Experts of a small language model: 8 layers, a softmax router.
Below are experts of layer 3 (counted from 0) of a mixture-of-experts language model. Rows are named router (the router's row for the expert), gate (a neuron's input weights, with its number), up (a neuron's input weights, with its number), down (a neuron's output weights, with its number) and show model dimensions 64-127. Each number is 128 + 24 x the weight over its row's rms, rounded and kept within 0 to 255. Numbers have three digits each.
After each expert's rows: a language model's description of what the expert responds to. This comes from a sample of Wikipedia text that the model never trained on.

# expert 6
router:128158130148141148136121083116122150133110093115119129101117097081127150095138096120163113143100147115138169141115116144162100161106129131118142100092111130107128124138130098125104117133113137
gate0:096131097111113127099146121138093145124092091132118083120130127117136098175106089163171097152125153130087100113152123131135110146092169125062127124182132154099114151138087116162121142108112137
up0:151072124130143146106145137130123168128132159150177133159155125101104113132134103109139111098108138135145139114126108157111090115096146165112089127144131087127147069155176112124133120121146171
down0:103094083171145073113155145149132130124143157134111135139104100133121131146109143175129161124114123107123165133108093144140079160143106147143093203159123105134117105125111183161100128117130125
gate1:143150093110087162133131082136120169148092117173118078134121090126122141150167172146099129130101118117100175116141159147105104116106108102130132103144061114106168111137131126134157112097117115
up1:120098141101120113171094095130130144124146128137107144125154101159154121142127094123101104063157103092124131141145087139083160125134129148148149127162118147120127145104163086137099111115138134
down1:093120104122126094098101117163130176113150126087123095128110119133127129123082120139103065151083156153113136131152103132174135142115167156137150144183144111108083103126153088135125125116162130
gate2:132126142143159152093125148125131094123127116136123121149116109128172113156129124140158145123099144143151083159146102102146119097134106140083120127148138110153099129107157114147112112107156113
up2:112136114116130132119129107100144110124154135120143105107121189146146105117155098150100107140136096120145096119122088169143115093095091134137112132155142103144161133104123130117160134123089149
down2:110128106135140157151173095134167122134129128100134106144094104085113163128082106133129145096133129138121128136147130081135103143106119184172131100134140161101154105138130137151101149116108126
What it handles: Colons closing field labels in infobox-style lists, often fused with the word end, such as Country:, Region:, Intercommunality:, Student ratio:.

# expert 42
router:135164165164155096091140106107126179161125075129147143131150128120131151124136100135131134122136143128167135143100098148166133144129148157105109094109128146098117116149098128150171141127102134
gate0:100162149092109139085158130123139148152124132130108112092155155096162086117151182156118087188112159151153116104080135177148146149147179075139154153173124144095098124112162105122156113145095116
up0:110135125124108088083106167148156146147109132129119123100122130099124109111115128109148139181153158121122070140144127148163158148090143158114114066101131150110068162121105132131125107121143150
down0:134182135112120115133123124121186133170149166180087154134201129087124115133137145137107153150139123123121120115112135135133152118101117176103091100155149138114160077126115124124128156090092112
gate1:138111067091161150113107120090114161068129141139109157104129130088163115117129137121131118109109142109124127157117150146134146097139111143118174175097144117137104156121141101115138118101134121
up1:196142162138169142156129170158122145169133121100083098114117145128127135068096116128105083148160093144149090140091109129113100141161120118178126122151117135132127134137104120118102111148116104
down1:100084139130151086171088102134109178119124156128134089128141125131156185109169115152098121151151103139138129158148117126123162110115120123172139097119150154146116114128148115088119120154136130
gate2:110128167138141167126104158121125150138096149129159140125105146122154096170096143137147134104094106105150145107099135151159149149158129094115050145076118077141126129122103146167105095140132136
up2:150095098126131108132145148103146110133158066133090189174124149125169128120132137127118124165113164148140093155136083104150154138176128124163155094125110127130089104120117129113118138146094135
down2:126133112126102091118145131140133125110124129136098117131124100117109112132121117112140165146096088131166109079140107118090099153103119139137136141104107102105162159122147113110165121111121168
What it handles: Pipe characters separating cells in wiki tables, typically after a number, year or position code, as in 1985–86 | Scottish.

# expert 9
router:149163151163130131110134118118103185128084129090145111107163116111141152105143094089168093170119136111167146147130119157208121159133133136115083110110137132115102092158107126170161138152130128
gate0:122109133096109168112122149147098131159089138137107141112130123134106091094167103150127155114107126125157150080117130128134136129117112142153138131123140125135077095093157136094096119162124123
up0:081100096123098112125124151114106127152117116121124134119120107109135118149162130146092152102203119109124082143138130151163093112124154169115142134124129129156133161094146125112091168112098134
down0:103075133103101097162171152145088148135116146127114135143171096151098127099117193169139113127118129113082151181105131107155089119129132114101170113125169131100131107116095119142129158152155112
gate1:137148142137120101145141156081143098118122147162138112141127094126135118112088120135137125210137126132175105112177121127098105128129083173135129100137180149134149108134085114151099084149139170
up1:088125156156136122166121117141141104142070139100091126141156119152067136166102118128165117120174144123119142143120147120114085152127137181137112123157087145147095148144155140095084145108157144
down1:089140155139152092147136154078171123127067124131130127101113137180089108104128148107123155135099118149184130115134117128071124083103131158132167097107161169121132137149131118073172110113152120
gate2:155128129139128109192112130142123141158155090137084124139098140121141127145110139135127080098123171163123159100120116141116144153201125130143153108143155161104134152127140124106082095129160147
up2:168137154107110144153114126118157135095124134112136123101175139126059122108106110122129117125089074114133094142113101166171111149124149116104153139193154135118137052118143094095141107094135104
down2:121066063121163144151127135107115172119129058104136103132113147124138124144123111110118108131155142088121135147147131199146143145156116138120102108092135151161116122119151135141140162151091103
What it handles: Commas and word endings fused with a comma, in lists, names and dates, often before and, which or who, such as Idaho, 1999), forbidden.

# expert 0
router:131133134171140116104083075103124149150136080113145130125164134103134117124140121085142158144097146078138156171122119143171103157104157152109131106097121141113100099156112094174134151139124107
gate3:100115128153106112131101157106114176150097124066127110100097124094097136166134115129125157123165114178150141161105120134167110160154126137129152073112158116098108112092089141160108121161116116
up3:119136093097160139160139111134107077148109121130086123091092079148159117134101096131100114115139156131128137097111150115140118112129144113126100136152108135152131163100133108123135163134083135
down3:145114078097166149136133166132152143146078148125141088072107093144139167127143129159125161140114182136133150100126104142124179140174157100117134099164130120148154146134135172106164118135113100
gate4:126154118155141109141146100079097118148102125087120109119130157127114111155152075140090119152141123139128086118117115138124091153156154131167135125117112162118113126157142157160144168133163132
up4:151129149093065058122086071147123143147127133099110129159102112167131110149103125102098134151144146164142150151095137175149081124120136132173110144143101090078106149160150132114129115098106068
down4:118098084120156108162124169161127168176163122150114123146096107169115120132115113167120129121129121170140142087115147076114134113146110142133117128121098148111119123153122132136139125070090116
gate5:113155183147134094106173127115119127150134137105138120130082120136172152135108153145109125106122156148111099144119151127120123169128140161106118110119104116112149109116156131139126116116128097
up5:144123162125115132070128117132121083131125124144094095094148156155116170128139167163077115182132140125124119164133163084100111161143151151111070124134110130130153120155122182126133103143136112
down5:108104118128112128146149173125169145114094128175119122119122155135164170087154096088121111096129100117156116121112152169152198109089158177094123138143146103187145133164150144146113152174093147
What it handles: Prepositions introducing an accompanying agent, means or opponent, mostly with, by, against, without, using, as in lost with three seconds left.

# expert 39
router:145163141128152147135101128117099160149140094110150122119153143084125145114134117126147096192140129091125144158122126146167131154126164136090113113116118123100110107143101127149142114128142121
gate5:162083113121123098166142142115123133108129164117119154115117093085107112164087137131106113129111105098160141111153152134136108092131126132158069155127198106092112157114095074144138111148128137
up5:114139149106100105138136148159145142158103130117118093122126122105151152121075138114122135135120117133126116121127145174124118140186094118120107128128117116160157087143152159126118134156129175
down5:133139130151119124175106151106077156157109120117150126110170182113131122089097077151160123128085132101133151158155122146085134152144121196156117118132113133128146105101091122144156167157131121
gate6:182138134134153129179131159125167139170123134110097167105115137067131121108148151116149130134132097106135147112135127101115134128133130128100134116108129113136153093123138097139131131127140084
up6:121123122130156134093141112147070157153155116163127089148114142125158111116098124160083099124144152134154092121100139135127097116105157098161150122152131133101167124139144074142114099097145153
down6:097165119150142101116110126150122122086086150138129170109132126147103125107150105145168091151180126157149133137079129133080177113118195118148129148174134078152126102134170105112131111137144120
gate7:131148165140121113121119189145162147109118079142123157136094201094099085126149110126101109174125129128151143142132088125107163101121102099143114158171115137114157108135122119161119125123124139
up7:098130146108160139158166136150136104116137159112120115111110071135153139127100110133164151155104117091174162114143081107139128101157161112110140127120133105117144127139113152151079106131116122
down7:143134120115133100126161137098110129085153130172125120133095160158110090129097086127084139121134104139112135151119095146142132127151124080151120125141082129105167112135142149154171103105113115
What it handles: Words following measurements in species and place descriptions, such as in diameter, wide, long, north, and coordinate endings like °W.

# expert 57
router:133151150167156142116115081112106167122137120103143126131157124101151139092140123106151115140120135100128136141123131132175110152117132143127086109112086145115099098150109117148151135120107145
gate0:151098100161104134110128129113125132166127078104105145138147100093130115137104128129110141128148125129105097137120125131131143143112171124151191118089139134140088169130171099136112119168129167
up0:134109099159096140109127160140125143142112104118146123123119122113101179114140161089127132117099100152126149079123144096152152122109095118123125121115133134131120107112117151138138112086136164
down0:147106108139116092154122104113125167172116091142153113099088167141084149131120114136140093105105123137119084105134149141160129114090160129098146126102144148117099156122137102155106083167132106
gate1:117091155151103155135134093147137125129157134123136133139107155121135108087123146138141119143119125121145117124105185126107116129106107166130176100181158122117150135107127127117117115118096104
up1:155170122166110127172085154169111114108123146149157143125176083121127145115122155142082125108144152146137100154165131108117159109120130048073111178080127200136130113128134102161162132116110152
down1:146141193118124129152159094130147153137135159113165126143120156080152125092099135137164164138118136118123161125120205131143177151094127133151167131158181086112140134122094094075070141128092129
gate2:115131087115151155094143107148128142095131108137137146121127168156094116126102127142143134105094136155098101105100128098114120123163095114126149122123151140074151122154147111149147100075107117
up2:092132102133124140115156131138114074150163146073133149124151104120145104113138116114082145184141150134172119164130165112144111124143124130108129137147094170149138177138128113117135153124115122
down2:165133136145118132173111161094148133127127132134118147136106092139122139138164105120137106109149144129137160122128120162082130119129124149144117140114130111119112125125122125140092137155169135
What it handles: Periods ending a sentence, often attached to a year or word ending, such as in 1868., competitions., Nations.

# expert 10
router:128172177148148118109135126107121135176102113098150131154136111118133169119129097134144146117116133111145162122121136127176137183106141151066115132128123163108118121149086123180158122101104151
gate0:133147162134125158115118107115059120110135145152075147109139133111093127102072116101120118131137144124120122114090138136103068139115139107117127131153155121150096160134129143123145126096143123
up0:132117160104159097139115125175107118148131098140125174100118141142170104141119138111123107086131147132128158154161140098126116104151127129104097126158148073153108127134094143109144117097121132
down0:106166130113111109127135165125126151113150118089180095112123145134128142127118141093150152126146130170134122123121118135131124151066139131137148120162101139130126123098128110173121125133119147
gate1:166129045147127136123126132143112128154105115173173163112135126121130104106126112118120121130134120100117119136112155101128128095128131094142141107064150099148129108113138123109212098161149117
up1:151107128181087143144129105121148155111136136127123141096128171124141087175114157168168112152114104103155105129168080131132160131137113112116103148122137128138142138123138102088134164144127112
down1:109108098105150129134168083140093072155139125085127076121082126158131125076084160175133142130153172126106167128124128120075147104153146124133139110128114109110161104136159132144164079120151131
gate2:164102138123081126127137171164153104155113161124121149143137116164116122100110133151071104104112131148165146171125086143134137152149109135114124139129133143097131125112151151152128170117102132
up2:138141108156059159133119115121159111149137115135116161137140171079179106076126120128141150104150121156127122137166119115159088136117135180145138113112174121114132127171119124173107169124107149
down2:130143168150131120085091114136135144150124106153166148101160119143098153150104161155111090088125095141130105137097138146133104179119150146149158149132109124089182142095102173152129143144124155
What it handles: Pipe characters between cells in markdown tables and their dash separator rows, as in sports stats, election results and award lists.

# expert 36
router:147163121160141128112079093109097199164138105104163138142152095108116157130134092102135119159122172112131150144144118129192102146105140135113115130118107162099133104156104106139129109111097129
gate5:173099107103123126128169109157152167135163121135133144125111130126175114103104156145174119182142127132147120127166108166146106116095150093109099129152074103117106144163147099109094124075133113
up5:182092117149086146114127116157130150131138141107092114152143129105142119106118126100147115110133132107117087111121124135148080120112116168096064129161109099119125140120140145112113075134174091
down5:146155123135113096133137093156117137141143105077148145123147165122153144108158139136102143092126116154165122146123158138127101138105136125132100173152125135122111151101138156074117095109127097
gate6:078165112115150140102081106153125178137119118131148108147124132117081158135117138132107162143138121151125096101092131107174132116157157129103151102141126131143135172170118104149165102085131128
up6:150166098110132096120125124146136137118130133118114130118099126166162066109144100111120165128140169131159115092108105131082134079142148113156112139077136068108141101139128130144081112100117149
down6:097139091134153106104119121127071058131152140105105130093136184147144151106122130112136161119081105095127105135171161118144100163112144125113118120123110130124091115144114073116168144113153112
gate7:075145172151161136082124118115106147140144104135154109134145131087127105136129122136141101139164106118131155102120118137121146130129146151093105147121116167112124126128159136096114115161098142
up7:147090126108124116098115117129176125079094126105133141136112115098158076098139114106104136141103121097123107107122117113141164133121115162129095101128151132127111137109137128087132170103131147
down7:152122109105092147078169152103139133083128115157133098149094132119135110133108127139162110131116102135173158081111163130098145147109102145132086141097139128088132150102174157116118128121152141
What it handles: The preposition on, also On at sentence start, before dates or places, as in on 27 March, based on, moved on.

# expert 20
router:112142119144151121106074124077101158142115078108156124133150109097139154129140086103160124143122147106141174142097130138156142180117144127103075132091093140120092095134102112168164114128133144
gate5:146111115154116081142121186134124121142129146103097135096122184149109138133112120122145095170085128134135115130101145121152129174103160137138110140130127095093101116118157085122107147139117161
up5:154101124144162148132111108102134101124106145125127157138150104079138067167104143073143102126122127139158098124107126141151136098146073128159171115155130185130114165113134147116109148120184138
down5:134107146174144108124136133180167121110165141136109101114123130127106171102103103174116125135133148143111134099154141105168117105124157127129176117113122159096118155108124156113120137104100150
gate6:173126091102063160119116130157110106123136120132102113154111139124125139117129112124162144123106150140139151136116133148115100104126144136077134134129136132155117152117140114132103127150128156
up6:088134131104138159171119128122111101144143129128107117100101105115108111158146149148132146111178073170122125149153106090180117123145132090103116128097141133121128134123151122160142149187161151
down6:091158153130083150129102120123151096139156124165140107120122139097163117157142104129153119149117141155133123109192089101162103167147118167135159118111139109082139126130122139129119157135112126
gate7:078112128122154140173121110108170146169164154117098132146162130132100144149112144142119133140143156173152169081150138131111144161137153113137115132125106148131133170109159120167139100168106108
up7:117124137118122114108172156161109162114103104081123138128127147135186143152128162093120112127113131155108130108107088117121147144093111121124130094095139121110107135141122132164135136100097100
down7:140169200098138120123133105127115114104133118151130125138162107099110136112133160136120106153126095085130156134131125101151097087133104173134128125130108078144097132121093109124113149132148154
What it handles: The preposition "in" and kin (into, during, across, within) introducing places or times, e.g. "born in", "Events in the year 2026 in Guinea".